From a checkpoint of a small mixture-of-experts model trained on Wikipedia.
Size: width 256, vocabulary 23349.
Training: a variant of Muon for the experts, 407M tokens, 6209 steps.
Below are experts of layer 2 (counted from 0) of a mixture-of-experts language model. Rows are named router (the router's row for the expert), up (a neuron's input weights, with its number) and show model dimensions 0-255. Each number is 128 + 24 x the weight over its row's rms, rounded and kept within 0 to 255. Numbers have three digits each.
Before each expert's rows: a language model's description of what the expert responds to. This comes from a sample of Wikipedia text that the model never trained on.

# expert 12
Description: Lowercase word pieces continuing a name or word after an initial capital piece, e.g. L-ord, Lott-ie, Rock-dale, Jean-Phill-ippe.
router:107168074169088085103137162145065117135123077116144090127159107181089118141144108124149139166168151088102121117144098106139103103151113144130147065111130126160140142165099123137102096145157146106118131143136119128068167130133106126105103142115114130132164144175121124131104124135103119144122146164119133147132122101129151164177161093147106078132113153100133109132114161127110071116123118150141149154104078095157145145134147122116146146149111127124145124134119128108119122117126180115153143151156122140100174128133148105130156119123180114128125172189100128125110104138140133129131164129140130116121129107148106140163134157151134148102127117094128119168180144123110126132137060129155134158118123127115093116120111130101139127160120161159144131152128086156174109104118151
up1:151083129153163153129089142176102119152147152126126144124152109141120199132161106143113147215126152122101138092149126161168124120131152142124128101117096111076104118149163106117144125124174110154107150089155154112151130126126133131147155128113125130164148087109110125132135159134132146149133180137099136173135140123143119092116109106135162109127133094109138139089088128164128099117099148089120081076114116121157135153148099137151137095163127108100114135159162103114093115111166112136119138163118138138121117123109179121157119123123144110139139126115124095127140163132127138142093143100110138115141147119167076120135092131115134131138084104116092183112092128156095123128148083161154117100113129160081165134135136155154137136153091120148094107178107133146115130134107088
up2:101143153114145150097122189173134134118139108141125202112185138100139159096134132145132158081109102107141139134151148093162118093148108150125120114158124148149077101077122117184148143141161114105142115138120108121132132127131099118118100136131142151146108116125129145118123165119123083092127172143135115118163154139089160129165110108111158113145114165123133128128127094114104143088132141141073144115123115108128169135105140090119134164144137132104137141121075128144141168123114125161150148119106181080139119142119151117149091121119186139098158151095119107147124124095113130102167139105122170121159161114154112107145095106090171120097080103118154102132161114096185139137113140108144164153134156132151120114132115158170111138106099117112122145085134147146120116112151122
up3:131133121171128128124107129152124144102106112137124117145143122134159081123113146108120162117126172137121091089151118135200101151141133147103117105145170095141171149149184165152128088122160105136141119146123108129121127131136104113100124152119133133141104118135158103122158167165167106146105117198141130152061101152106149127153105169120130126100117148173118105155122113076118155134145079108106124148207104138166109110105158127146133136110125164121120105166151141135139096101102163132170136085160155098141141100154125137115120143105158121136158094135136137148136123158120108114146135136135132144129118080127119158165094109132102106167119129160116112151167130112145125115133111109148172139157068105124110149140100140076139150176113169140105116102123142125145130150114137
up4:115113133106113148108155147107146129108112131101126168116139105134096124119146160123096123143113129107088113117103174119184148116142158168167143103163115123158119135087107109146089153109144155110127120143115116114164123161133170106134141135163128108089140149144101101084152136139091168137147139113148139125159117168115141129134136118112116179079150168136141087150168095159127105138127091133173108133113126117093149139156134122116149146159120153112144185132124150104126118123104184097155188124129120147107173128119122119122148194148150115135106137113141126101079111119073129170123141125168082147120142113179152126132117133149111136133114119118086125142146130130118115110129102097120147134181135117112142155139169077124130113093176138158082081125131122158082108112124125
up5:150141146152132112127162174112113109121120087101145101118116083137135108147122133130094100167139142140118111132114135082158131087138115122144111166130169109155143144121099156142142122116135173093150175131124136121089116134155117155098146141145141134111143181140047127121124139098091128112117090173105127092139149166132122144099150126102112157163175120126130137138151101141070150125105105101143102124137131150150094147131121118163162122144152111144138135142190084156095121151095137128121093126153197160108137128119130158156111125117153157111151178140163096150109150180158120124106082142106110134167124090101135097092093124145144105158152089150133156151144126152096167128127087160128123100138152105145110135162134142162121097138129127119151127138101133132135156136144151
up6:125102145144151086168157134177119113132089094131159134121111099130124121063156168133098126157142105134139109164111077150127119116144159090120118092124147138092155123161124118124114129124134142134147110104121139131122146160137138133120149115143122141130115122121126141136099131079124129160156170138183116133113114178095136139105131106120105102105141115125134115111113106113090121152164164142149127139095128113122075143121125112119100108147094175088145086095098128133146127173121171109119152136152128124121151129123126100123144153112159100161102104086120120166100073123126108093092128109109164092155091111118071129135131105180135151095113106107111142151125144160108156165110158138125170115147137117117147071131132120135156132140116116201132115067134108125128188154119149
up7:123130127152136102145131104134131147113128102128138141156116126119124117120089147116084104129131131120139125169165158151144123129117147113111095090139143127115177119138144113109101131115149148095148108087115104110150146132136155107148138192152143128094113119174149133157149125153127109217113153156156134130101157090171153102151095097112139111108091111124156147139099108157148122168143118141174124118162121161101109073101085106101123112112181108148116146118116077131115125140163133134122133140112116075154124113129207124122162143089131130135112145142136133100182119146106082128111117129098132101138126108104112077107160126104139172118122121150093118148135161115124126089133173114111104067134151178139131148131140148123150065103094133139139154154142125124131104124133130
up8:126122119116166122081124084148116141125143121115162120148109101118087167148118158168133091154094110083132131118122124165080119134141103092106117155146169129129116142109132102144123139113106097191117130156101151105115132172119106121134120136131131110120121116104116148101139152135117145106127084142155126157112119142139116115120118129193161135114134144100127133182087091132127134133108137123106137161121139083134117093134119117090142126117151123145159101130121100150096104140126181167123130111097111111168133145098125113156119163126134162128123103096067096121149150152131142142117155158126130160121159122127143125108111113096104144152080106084080140132109119139158155146152138162112059125151114097136101169161129119141130087122083115064132164179106134176158094121146145
up9:122105128146142138107176141151124100184108160175135150127128101133100105174138134148126124174123127140129110137110103111103130164153175165109100097151171137119133170155086170137110136172150144133099128155096065141120109120123123119112128125168110115134086134102087097148146106136086127127101129135108156093129139120121105124137134143164134088127156133168121178148149163116148090157097141150140140160101125081120129142105117136120091134093132133180131115114133105085102120167099134128142128140127129151134132118110131107107138141117117106164106116142137081115112120088086104077132106119128103102123115156123113091144141113176144100174164179135138096101127103163136149125142148149131159149133090136130133159194118129150099081122102131144109137134105150121140161138157172
up10:177149147147106119137137119114139109132144077117127187114145076144115157127177083165119137129136104110101204127108127164146139113167112117085124105150151122124166155095149167133155125144136117129141117098106168135161142164081144110127128141168117132110165110125108176148125120112144133120138106103114156119138126154132091141122148152140083091108140116159104157171167178126149125120124142098110128139138096094175177126124142134117114129136170118171151152142132096138122143140118131134120126158094158111125112096124125117156121132106163120071125155111148112136103118165153133121079140119127120123118125107168124167105116156075138167142118150146127147141183132104121110119146134115114126107154146107110099128114120088135144178108117132145136202111107106105132097085122152
up11:109163122124085110096149148101124123135127111144134121088143113119120141089091158145178109097122108071098139135137133108106147074135131166106148116138142109164105135110144123125122141130114180164131150156155165113094141135104093112093131113149107125125126123162091159122124148118146149137140150117131131080145114152181132129162131098157108095134103147125099175107132106115119114148125129121153185151128106157133124122111145107183166171157098147158106132122148155140149139148156129134121134137117162155113131116116135128117118101116112092130082195189115135124135166127158112156134152176153165112171092126107114143121138132150128145115128125128119110128110110107117196096089143134158109149145161141115184166130164121127160120156158172095102114171120126129156107110158106
up12:149120140149082154185150092155117107124108104157082127142145117163095133112151126112116105119115090122139120142126129129118133116111093115152085164127096147147126133131161162158137124150182136110093135130127111117105112119104106152150119121129124099100185139118162129109121169123105150131091129139138134118148119121133105092141092176129107109101182114120154166120162118184122145145145124136119129140139132144101142166181157159160126122086134158093160090126130114115170134138126143127112109129130109130093166156112143118147105071098156107143122142195106172116122135125125124106126116113127111109167119066118094159071154091175093084151122134120145130159152164123140158129164111131152118129086154131139132118112130135151136169151103134129117146145138058151157123138123105
up13:131127132128070102119158133142144118147143120126107135134168102104122170137129155157150153153143097080125154124127145114177113148162119116142147119127148137124145087125129122099158171168101141116098175126149145072141153138137122121140170201136175114172097101122088109127093133140116140101119120135105129113126070142152127177116152109155155133120181157138165129131122148135131134102117173096131153136108190137185134173117084144146109158123159132142099124137097101139131120110102118113150158124133118113136117112132161111140128116149155126094171141085088124105099136130103124147163123147141108099140103128132080163128118091128077123136129120080094121151136131127173097156127136122096085095122107100132140115126149103106134124172136127129117182150135129092133119115160110
up14:118117166158111119175125120137130179108139101130128159133139131095118107171138135120125155147174154099085128128117134122102134104118096128099144087119121111127160104187131127099111162126122125141135106153115131135090131155095118139096166138130155111141114116119103154150126134120061151142159138133104093129173107146123135131114149132160169095087165155110139166121140146115119105148086145159121123139149093144140156127134133129129152118066086156194096152123121113139147136112101127119127106152137142130141112104121134165084166130141120127127134109092120101114112121110133136076145144083100136158178089144078139135130115099107118131146102139150163116095163074105132092119094140132169135142113113141168133057131130101142156121124185141145122115132092095086122127163119110
up15:119108100165103104163108134138112110108150136077119167124138143109108142138158127114178090119128156160089169139110100117086131137118120151111103121092122100112155105149144112122161137121090095070138145130108115122142141154130090111156123111119107146114114147127130126133134120123127133109156147140148127148119144148126160148156125149166127141082136085115095125163148112163153079155166154151172132143136114083098124096095144136129166128120089159115137138134140135155110165078090126129162162139127100111119098145103151080132110109118102128128134154100101149158168147145112159112120184116100079124102104145143136103115145186110125123168129101114140144173120125112090158141107072092116124145132142138144099147181140100157131110131160104107098061131130129144149108150158146
up16:106166168121140114105104143134088096141159128101111122149186119123147152173152116125143111120141145102078123081130124156150160106109101140145154138150159103133074119133168124115126118140140096162094154083068105132157151148122148145136111141111150129121157122132090122124103139100145218147163104147150111125122110126098187132128160159134110166118154132133156129137147134123127107096128119131101133133151134143138122090111125140094138121130133114131117149168146113061072116124119121082112144141165112152109120142131103159147131143121101138114155137178114155108143098126118148126142125145111133126136085119145120108157147184078143092166097151172081129133135101113119155086131104104129094112144126140145106150111139108134097134107156105150128136128163162123165073127135144
up17:183109102116147146140110138084135189101134128121124143067141101100136178153109124106118125115116142122129124145135114115099128155113122118099130112098113122085138142142118111074127083133153120149142129111111126154083101155123091147139106108122069104119138139129099121124105107143125116123118115153115147118073128138140106109156109119132113112107119138156143116105122121117098133122122127119113131156099122132157128095164109167154135097089189135080121164154127182130039132128155113132128125135145144157100120065159163161132130145106151145132152104101121156151110123141089105072090148115132164114151123107139131138115145141150124132125121169129116138094100062130128131127072111103100133119113123083097150151095176159132105141143107098114113164121140108157148160131111150
up18:118134134160125097140122129139140119104206109123133098105134142156167120106176108136104113123159109132109085115118127144110125075165132113137108104180115098136104117168135148132103127096120121133120143192144159122124148110122110110113075125128128146150122155140139099124101097158134135139152109116128115096151093126111145133093164103130162093096133150140151122119135150064104133165137142155096115131140102123105116133115106127127140164120161092163134097153096157129114106140151133132093138146172107157137124115124130119143125110072137114103141148180177117123166144095157106160143114121125112079177106080131171146150092124132095111142107140115156131130135095115140083129136047115144109172132146156100111137110155150135140058136112135118152124100124113165118115105135117
up19:167149154144112141095120131138177170090122127116196137112134097140130132127161152082141128136123110132145125112138126133151148145123160111087130099106135153122103150132078111157129136162120098082165113099133133142086140134129138155111161118109100140070138124150156076105112127071139122126142090148133133149125127112107147157124110134094161109082138144133119180117123164121076084099123077122080150111136126113157114124140117140129160053085166081115132104109170151086093123111168092117146144125088133097138097091084133127178145135098136098138128139115119124102118142114139128115112138128117097121153144143139112137105150151125090120132138123146127154124131139142094130159145078115122122131134135147133144098168117116116116097154092173112141113104143088162109146112149151
up20:125106103090153135092142132111121110154136162170124134154129112123096060123126145107152125125159155121113122137136118128146134120157112154110165121110124127116103114145103137088097145066134159140091103127100070094109147145134148128165103134082121079136124162173176140165120105086137133156138146113125141103093129174148160115142157115090150129127127126152097115072122095143134065110119116149148116111145153119100132102165098139132102195120116116149186126110086093109163134150171125108140139137109085136100104130092140122120097137149130120135142110115132121113166127106129103170124149154142110180115144114109104075140085117142122144125105123133108169119098121133126133101119095134121164105087123145159108132122123130096121123092159150119147128137100093162098096134124108
up21:096106132130083142122149138142102098104110138117128115103139154166165097149116112133113165160135170166160093118159079148098094147111146117101102106138159181152122135127131087106120110116136078097125102095172124160116169089108125133089114168108118136108102114161142120137153148090140161102123106131165152100173123183114126124129130137145137059157102118097126128175133106138108163111153129102132155113160110104100136125123140113187120155090099125151128150117155087106119143137093110118169154108126135144122123132175172111106122161109086153118178137160116151119102121129117129108106121126149124136106161097128125132131111132097118114136145126126117164128109085116107160147147141094156086166136123138156109102114119112121117105085132072131139123169143120096123138171126130
up22:165120110085163117127129114167154131125139112110149109133118146137129176081124128105098145106114106135137090133136074097112081097126091144098145105123166128157141121130110160113100143122113110136116098156121129145159129121098126119107158127080139138099167108106123147163125127127133154127129133115174135158153104168129153137119097121178153081132083155162151139178173116144134112090104137130100090151149093110147123132144160118134116113137138167135148145124123134091124127134146156132096117145152183149144123126089133110124125144132065114109128111146106129175115131125128130091099100121108155120157110106077154172124130160137091066144128141116108145111167168163145123092134143138158131131119091143109149178145092158099129117102105154114100130171101098133118097182128156
up23:145111092138103127082118154103120147130135169118088099084150163091128151095166163099135122114140140124102105111140131103103145125142133160183120104173197139109131154171140091086101118161109125088140152107135149144095116082139119115144102140102143111154119133170104150149136099141121146117135136142153154138145096146113122146144107131094157174105166136120120109150144118084096155104087154142135125115120130115157138120138126149122095145104122111153128104159149159101177112135133124121140135102099121148116106124137149113155130112076131160140132091121145151131148140140110112154136154110144082127165084096152104115159117157104115104114122131077119102106128127168085130109152128088070108187149109104144141109128152161094124095169137102172109163118111117128096114102121107
up24:118123136171126112124133136139131119126110118138120092089126181138088129160165128170154115116130082166143127127118130158128135149098163084118124095183112152110078112145168149140115103149133108160109163169116147102098121130104121129129091172152157113131144098109144149054127148131161131188153151109110149105135122092109092113135115097105146179129125141122126125121119137142125105126148144113127110135155162114112157158137143089158117133184124113151160120102143143150107140122140146173177108123157072136096153177143086154134104156112126132150137066131127112135144093140133141092120137123107117128115113118104122168163156104146146111160125143153121127118113147101136145171150134171119107136097130092124130098092114137100151132121079101146142101160149072149110102125133130
up25:127150118141107149149144112116153157102170122113161172125149156168142106130188136131141132161137185093111146128112179151097134101108149154144173126122149089114114114114096123152105158102135123108095125151109175150096119151139142133156109166145146115091117161140153107117102132096117130170130171116117127109153118114090144163133130102137145055108133124137125136162137126124114113114115149134109125113131122136090120184111082146147192132160114139128097100131135148134074133101136103161135136164117119144121118121130099110151140118151110098124097158143107099081143200134159108145157124088116123113097133133145119145149149113157169114118132155146132145123163131104135100088126136098108133117178110124180122138145115152113121180104137150167095146136127091165156104131106148
up26:119149154129134130118107139143131085138100155133147107132134166103145144129108139134116151127165139103089118146130116121116117171194163149154138135113127101122098121170103142140126123111142139089106148144145135095095087126099160148121103169152150122127105142147138148113105105068144085157155135163117105157141100177105107150128107116152120133075127128138165128067133133160088120120106132160128089154116154144144121110114107123083117113122150132086133105159159143177115124156091128116157104124094145140125123079118145114158107158114149121096151131131131122151083130150143125107121184148152159132113076090142104136115091196140154119158131102124137091134114128139169109112119158173145088126124136123146133101118106077088133132100148139121142122116117129173104172167169142
up27:134128078153136112141111130150154111123149116102193136173121116148153165135133123111152095167153142111161121131080101134122150150179130150135118077095136151103157134104131143159120160126103140128125077167115109126160119146122120138137134149133157108097137144137176105118151123135171109136154151155128075130076159127170145126124111148157118096129151166159116104104136128133147133127125132124141131157135101111159134114113123090056154140070140128109167114138122126149129129111131151146110158156115082113126164116126100151159095125112151118110124129156115103100142163127117122132111092137132139107135106145113097080136155109177152093114130128101111144143123136133138172160121141130122083141148096156111131167147156120093142060151084099171142093081135103115106136140136179
up28:129147160092078107100111149192127153112110124122144136129131106135166146133156128107165143113155134125145132136103110096080130155124116138097136133144147124135110158161139145113161181126094162153124118188128158097149134121125129172137156169146163133144094136130109094105100086130078177083136117132117149076149123167112106113112086108153100139127091104120104143136102120094159169083144108172127149126116113136169148134141142112114111113106096136148107137157121167132123130132110113155149171113084148119132096141136139120147104120117166115119140127106132120128115144121173102088165166105114122122143111140154116126113188116114127150101126115104137138136162152120101180174116121137093134103110136117128125108156141102140085120104146147131135145116184142142126097107173191
up29:117137118144083119089121158094103143097100110107132134134138121129104137140091122134084140149108159102129117068143173123169133113136157122135120138114136114066131142100140123159127171136161148111126160125076150172150158170153079102120113148130121119099111111146110134106142107139165151149114143169115146106123101141127150120155095130123127126129135107109120151155153120127130143083156164141150155111121145121184133178131118122067154145144128142117132120112124113126144115115121113112102121104124165109150152135109134153078089077115103150157144112100061124108138137091109148133141124136112084090114104130100133154087180107086103146085101133114147118147128132166135123118148126123092131084137104145082128109142118163094151120155102146139061078119129146097128131138119169
up30:124158170121103130142132132148102147073112151170173177071166123113127105149129138163135125119076141136110118177124131121124114171145120138139141114099140128167139114118147131084089128110163113123108151104099107161115129110113159104107152107102136151143163118118099167083120100109099137093122146119125121122127135107092098140161147175159131133118097081143146192109109136124146077166103125107117188146140117146116120154152125124074152117111145187122124111135132154123145115138143135086127105143109120141150131083141097119089122094134133097162153137116141135109147120138116152079161104127085131096111080110122098171103129142098132131092143104093158121129096132134093119146141143119126125098156119127161118161114139121135165145129152138160088117126181142126166127149101113
up31:113138130130112163123144115119104132148136115148129129119144123166119103121129109111099165125107174109150118166078146131151150131167154108180122114110113133142082130091160132119096119131131132124140137140137077120108121115170133117117160113094128129120178144149078134120135118100159122106090135122127145147124126120131179137098164154176121097102125172139138133135142156115108087139127133114120135102066119139123131155146102098131146163155126143112136141151125132135144138153166175136140092138124093157162119059158168146128120129076160103127126107119116172110137123116113125098122114106130124159170064118062072146139132073136125058114127156132097105077123161112174122109114127133134089155149106119089138119111133136166128120101172165149124126109143114101149124125131113
up32:142108150123148116135141102155122101106156101098137121152117107157086149125135090116145138103111123054146129115115117106096125119147100127134115103176133111104148051123136111111139093105150089148147122136148102098164169132136128100169087155076113114127130133132142131122136112136168137117194092102098129150130146150130162125110096115134138137169093131108102108194135098086139139120120122117129147119124109155109085142118169130108120145144155125155125137135152110141157131134123121127098128145157149121156143112087094124179134130141120197115144100147146159129158112156141084129145151142149143126151138097153164105168208144147088112150089105106112173135084086114142159103128105131130125141140115121148120138137130134167136124102156137112120138152127093133103126163083115
up33:164141097127132132149169168147113092124167169139078102123134163141156138056151133156094086172141132095096095102141119150118158131130128132131097131112139141136106132163138144104121106116141182108100092135153131164142106101128115150114112166126125116096150148110107116096118138123121152095181074116105144177136093093141142147135104119141107115121126154138130134103103115118158145113148114163102101104104129132139127131096147112125116122146122110132147162150133096110104124136098124111119114117143149148103191159113144106172137144130131192148130155133153118123120137126172130141136122168094098150175166127177118112122149155073138132153124163148074131156127129116161136092152147133107119127098085112112113102126160121095113114121081173113100103144114155122100179129127117
up34:125138126125163092161116135131073121114140092110119143132106138129158115095139144115137105141159150110119134159100146149128096140148081148113154087102127105113132165129110158149141159120102119139112118165127168101100085134147087113131150143141125101144098117146128150151125137087116107144157131114166115115140151124119118139121152114118144110113108157141149117128148126121116163131125139151122128120141147149126171139119124160109104142158082075129137159114147114119114095153147133096067095115098158117140122106112161131067097075175126136126158101111143108094177124136124137136123118147118128105141099136101087107126128118112105066083133121107127109146152096074139226102123126135123157155149140132078108091141137114148148138131162151157075121167165124175158111145160132
up35:150111142169099148132075142123148134138137156101151111157122070176134108147108130128114087180145140126138067142137156136087134177115141109058147115141145154155148114183117131139150123108139119099134064134112149130124116118093138092148154117131116119192093091124119112149111124096126108141113128160084088125133105085187172166124083174103112111109116118115146166115143129173126106070172118116114131133090106127104120130136100130110112121135155136110138109131111156139138157156160130138154132136144162107139088109149113142139108151132160121106099143132153108147109131149120142133096127155137123081149117120141152125111128145126163152135139132162148120184097109154136130121121107136115127144138174123115121123125189131152158083136133171148141129118156118101130119134096150
up36:116106119150085136118108118161125121155136113099125093135135135136102146118154134162148137112121165110099141145167109186100121132119126120153151124138105147104116080136134142134076159157123104150125163125088125106171102100133095142162105083131138143123089104148152160122131136104138167126151167167079104140085164152129171101147108172099145102147148113111082144168135114143132133141104137092147074140110142089083133128128163121158191146119132155105135143135127147117108136121154092109131130118139144124110121103082110134089161128152128104146110110116123094122086099126122129098116119145136148080127136086106153130143112124099119122088132110125183150167087141115117153136134156110144094115099123139065107076133184148118108181131143111130120152132125120133135123098095132
up37:133166077103127140148107125138100101129097120153134120147143145158092147157165142105123135185193115153138119142102124135154170117083129178115155086110123138074124103158120159130157103135122125136103132125082134133089166125152124172174139152080147127150117150162130116112112143132144102176136137155116148138141155130096137089153169115143101093123119155101135134113123133114127115162151113097127108176131118125118132099082138090146139118114122138152119166137134134139140131156091130088141106145096134124140187075132120125128127145110118108112129105161103144104146118172102118087178156131117115101158105131113122137140116108120073072101098104131084172175085126163134150134111120139135151144148103142117130114122146164138133144161109135170123145132143084160154123119147112
up38:130166118157129132118141151181139072139120111094107139116112145129114157127139109132152073120153131106128112130144103127133139138162173108158155100146096132126118121125149077145131110134110164131115088122150148151168115143149111158123114144099116131151089116162125115119166138131117149128085144172129134163114066178128077185149129144184075148140136131133154112126144127146103066150173153095095127144132142169184122073105128100098121098114146149118125074092089166121128160172115138151162155144104115146156158121133129092163117102115165156141121143146139113105153112134124169096123115141143166125148133100120110150144143124119126111130111137131139127133178111162147112117118155155107100108108134137150122138115123098098164144124094112114141097132159119102147117094151131
up39:142130159103159140132104134122131111123126104157115140092144096131087120123180152137160168118097138133165114136108096080152137107112110151123146096158141137139126152124136178156127149118135081146169144148160097134149176144158081095147152122112154108131135150095140116121092112159146135172155132100139137112119083154101115144110096122160108142093124108190109112106104119089117162127146158121163161151093107154141134151119107171106154156084113124156134126120111110083111141139187108123152175113123134139077136154133136126112150124159155101154135099112102130146129136142154123128132132122139119140173139124065108131126116103150126140146112162174129161121107115097131108157125078111161127139137109136124160106079159141158161163162161144173118090130117126129143134123161088
up40:133132165146128091146127152139112114145144114097185148171127164166174108132119112127124150130122139125111089134146129153150153157123092153124116155125108127136128119121159107176131116097105128118154119082115130146109174132084137132085156118126134103116106118102107103062179117161086096143149158126120126114099127129114137129142109082084178147160139134109137117112092159139126140148137114098139152115142139140122129101087107163145147164105163092095143122124130099115137175129121116153128123112128107084115117122087116157115125123159140111114112121128054152116127140143084095095111144110105135095165098080171100138114098147108125167152146138134113123145159091148136131116079110136150106135094080114097124136121105085131121101143097141146100126163108128091110152170079127
up41:114151124101135153142086146202113111095180127137164154121140122139099136135150110157141119117133156133090140077073124096152133089121098144132178134124091100137119100123092125133144084154137133172093135128159141126131153141111141111108151123138139161116111153125142106135133147133120133103146067135161117124126095168120136117134103083127110129103155113160138129095175158124127124101171084120109135136100161157143108115117090143137170118119139114106129134073147096075137141148134087109120100162119140154087153136145118136148155147157138168156117143121169204111151167091122130105147135180151162129125121089151124134139104128071121113122102130106122151145118132077160132094144126130168124123114107147136120145137101136124104115164164127167126134141136151138120131136081136
up42:132116133158136150154129144124142127151103161121139160164116122137175145100164117083122135137165077163096115129105138126126129088144127117116162101095139079137127134136096151111176132115115100136113130153109170145171112104099127120159148118126150100067161117135135079155124124106130182136153141099118115122144126119109073092134124128132111105144131137122146125149125161168146165079111147079165110133110110143109127123129182133158096103092150104087124111142142155124132131135133110118101134133134147123074154152125139170139142149132158146146126125114122173140129124123082144109099148119122134143191111154072135143140149146112164122152128080139123134121135160150140120115148098097115110093099103204118115124131108120121126120152141153131047075150110139146146105099127136
up43:142112122135099137126126125153111148098132155145109093151154083170122113143110101077156099133135149083133107127155144115153110106126162108126101145119159132145141121131115165102104135107168172119125136127062152111111129148181134154159123119107119167121109113132135116137109160104144200138095118153110104103141114154139173140143109157133134157086141141115151088142077132151097144125138171121084117117143139158111128145144072159116168136129102119105144090129121108167111112093150111155087158123117159091121137135092129147114169192132124124131144143104135153128136127137144127152091175130124145131160124150133109135139124097154082100076128114130107157134154135148128085166156170146131123138146131095061092157161144153121089130136131118144091131119105133098160138141115146
up44:093133124139144136136095167115078114107128114123116123094081132123102119151150143170137121123104160126101120120142102119133154154131134109087127137146180118109132112110133120116137114133140140136155135103140165142070133103121119169106156110096135121132105173129074124147147113112141152119153126077083112132137100106117097131124147118125092120203119129118080137143142143097127118103078148137109164131140088104130138170145117154102110131158155133071071136152102175090121124134199127104114117156142115117144100093156139163108103132160172111097099091153122134117146164114113112123088122115166093140106094104145157100110144103114155127141105131139092145107121135092125130130155107164108089147131115115109068134128134116111108121133143111157134108144119104139167142181106164
up45:151145129139137156129121112195127134131153120081137107107131162173117108092099085129119154159104146085106103116124101097112159144116170171121121113167101114168123154109130178121122119152110073119140101110141141129131157154110174125133158123116122142114161130156144173154088147143112082122136131108136118081126120147144114135184115144160119132119146167149122160109171122134144130111144115079127147130129118129115130142166112101077166128117123129134109106124094074093108144120130167150126162145139120109126134131148112075134128126113165125146127155107083150151107146142144119175127136114150154120100110106138085142150132109159153087135112156117103119157135153084168117129123086137163105175091151126103121143108141158163099188136164147122139098162120121133107151095151134
up46:121163140191117165093146124114111152155109172111108119109138165147108132113107131122094129104135125123108154112110118096102130144079179117116116126142139159153097141139135115126079091144148127115177124179096119110084081128097130112150140162168107148143106126127101129147158123115136144131138121103102160182140140107116099140095103127109143124098139128129100143120125090157151096145156142108142160165178123151114135127146159172158108157100134144117136129159131130095098107148147088097089186082115130133096163107146141113152151153142181108159196122120113175138118136158123127085113135149111131105114152140092145135092120153126137158134122107139170154122100131124108144144127124152122098144069113137136140147133110116137087119112156112174163107148124148152109134105119169
up47:093139139121138072081124188135112145114154158143118140114103148103128115129131160155134156132155107125118139099131128134087114140109144105133131134118126130085166137179164121076043101149149137099169138143116097119139173094157128105141171080114121146159153126132111141109190112159095159134131130102105140122100116151154172110097142127157153164090159154153142131114122099126112179116132113136153129112125140114158130133108180140140115114106081123099118136099125107111156165137129149096164142141098140163125098107166136129127114144095126096122119147117109142104078150159085176123156175133113116147142116153146116124160164098107101180117125149107106085110128146133114144139121146138137157156116122119092113114190130084143133139128119104136138124124126139147116139123149104
up48:113127115156143123102119186174084116159125105145160132150133128131134155127161131139134103113106109111101135185092118108102107166128158142132124098119127150187132105142160094132157094163162121145153098167122115136108139141139109053138104117154132075130113094127158121148103147137146141114124117095157090110155125143148120147091145130111129075112129149115118113138158105160129106113163101145140099160108136141109143113109174127168113124126138140106127166096094110153111138109160129095122075114144155188078155152126135116099152112134130129084140119130113148156119123147131095125159130140158130137092120131139159119132144130127124129106142130141147154137159149146180119106129139129106103122106132123110153122138101142116129138098146123198123142185160139158062192159140153
up49:108120146126121128100106130145127115119128136148132130136124185141104131154093112086157090092130085157174114116152168128095155113139175135160114126112118140131140150121141125162127121140069117098127158106156135125141100137112117191137162082122102151080103157129119110132154141093165129141106131120153171125138124117142112106124115119118120164121167166118148151118130121088111128114123110127101127186157102104117118108147146189127158140124148108093139145146145155151148127150113145148120126126119115175151149118142116091105136124110149128117152117108150142101122118128122156118153157199133082098112139117122150094152134133173152184168131153133133080153132114147182118119079099099063087146119138157123134122118099123112111142125108188134116099148141134145101141192113110
up50:088128155177077086147131131094150121154117101151171133135115144118141149100149117147147110129172097136136135130140109116106118143167129108129132101130158125124116136160139128117129095145131099142143104116135146130096136161103166188165141117094105138169132143153148121127166086119114092122136117133117104153185159112159104140131081143115109087123103107129109133128140125127106109124135106128127151115118148115129101134079141090133169045141168153144148134097135100084174123117125140155140147126111105108095097123117128109099137156158140139186138151107086120118140140161115106114081118135096112114126141120129115125146113095124110162106134122142109137095129128137085118074198138111169166107069106102173142148122119129120121147146115112117150125149100097132060114111110145
up51:132124158072089116106113171120150147082107079182144153120140104176089176101123115091141122124130173157155071141086140149151112129093122129112087162137134123140141108121105112150088105104139119151121086145104120086150150111135107128138124133105123114115192139164098172171126149129119148141161082094160134143122136133110080132090129126150163113117134155157142126100166113130131127146072102127107104121165103155154145091142141132126142091101114101060106123107103104151119133134147152108138127131119146103165145151124121105141098113129104175118105106154161121138139090119146136109149115122147120176150097120150116090136086157111117166142140101137130128139096116090113097126114087111131102129139107138140116157108124127149130147161135118162113130147136161129143143161106111
up52:134175078129145090104186165171106128160160147147119161129096131134136165132161113151126159136118163136131133145113150117175128144133140121150125119159108141096173118159130111120115119133172129135129148118137137153121140126165093153083141123145097139102114138145125171123155141131102119185121147124107077120121157139170137154140158148119143101116142156168133095122157129148125145083152082121133133120159126091150132115126189114170100155127138090139138131151155189081142073141138141127156084150095124145116095154126159143131179155162138151148117144136117136114109106150127095095117114155097109102153109140159121107084148088130129154138134137118109106144105153115157137129094119092120112174152111126136175077127120123127106119138134115098092157146170115084117136134110116
up53:107109110105143072104135116134145158159150131134139179139134154094115149119090137105147111153114144111080141069120125131149134097103187132147130122100098138142097141136104100135144137133115129161101086123126108109081141106115132097092178153109132116158168148162148100118110143087160103071136147124146117148119127150094132157147097112092158133122134146154075112107135127148113141106168094085119156125167149110138112148119121113162146149144117126185078148128090116143146111079100104121145162124139147114134156108160147130120084118100133103133132094130134127154113186158138109126126118112155122088119101189131092105145171123120127095152147163108168152129119114100138150131149120124144110154116160141141142121158125176127139159144093129129128129124102118141142115195114140
up54:142104134149113140116141146158115145166181149110121129098091096118114139070116135107136123115143142143139164141092139170134124153119138140146134128174125129133148172123120122138128119143078077129116088135168098137123151145146104139186099136163119153085109108128127157126127118129158141139161140116125128083151130106151107142129094193140079151151136150106160155117136123112169104110063135127116137104102069110095148115137113124152136100084097115122153132096116119108152111098141165110126111104104109130179128121117118140142117123170148149137135110107088152114139161146086110113181122148137146151113121140104114130062158129159125125151147132122148116149117161089195126129118103127165168118149106164147121121078134114130149122117132101123136111122095158128091156139147073
up55:123103161136102121088114128094141131087154163126167138145130100103125100146120187149137117145136169138170159108165127111124116094144127124130166130127138074108170114159093170093101114122146148100134146174134120115094125143144122122117162110105134147125148135089126159145121095088118138136084123140135111134098156135121109109114205156149152151131169088094131101133156126144140099079110175120115097146154113143167149129146124121168150139107148137166157147149113146140118180110095117128134095127143149148106128126138078161101158120156125153139117103136156114164100116189101128116145136091192153140161157140144120133111101129117131150140092154077106150160133137126126110105109126111131134156113138168118167101129159128120111150097119134179151111142152142144118126099111109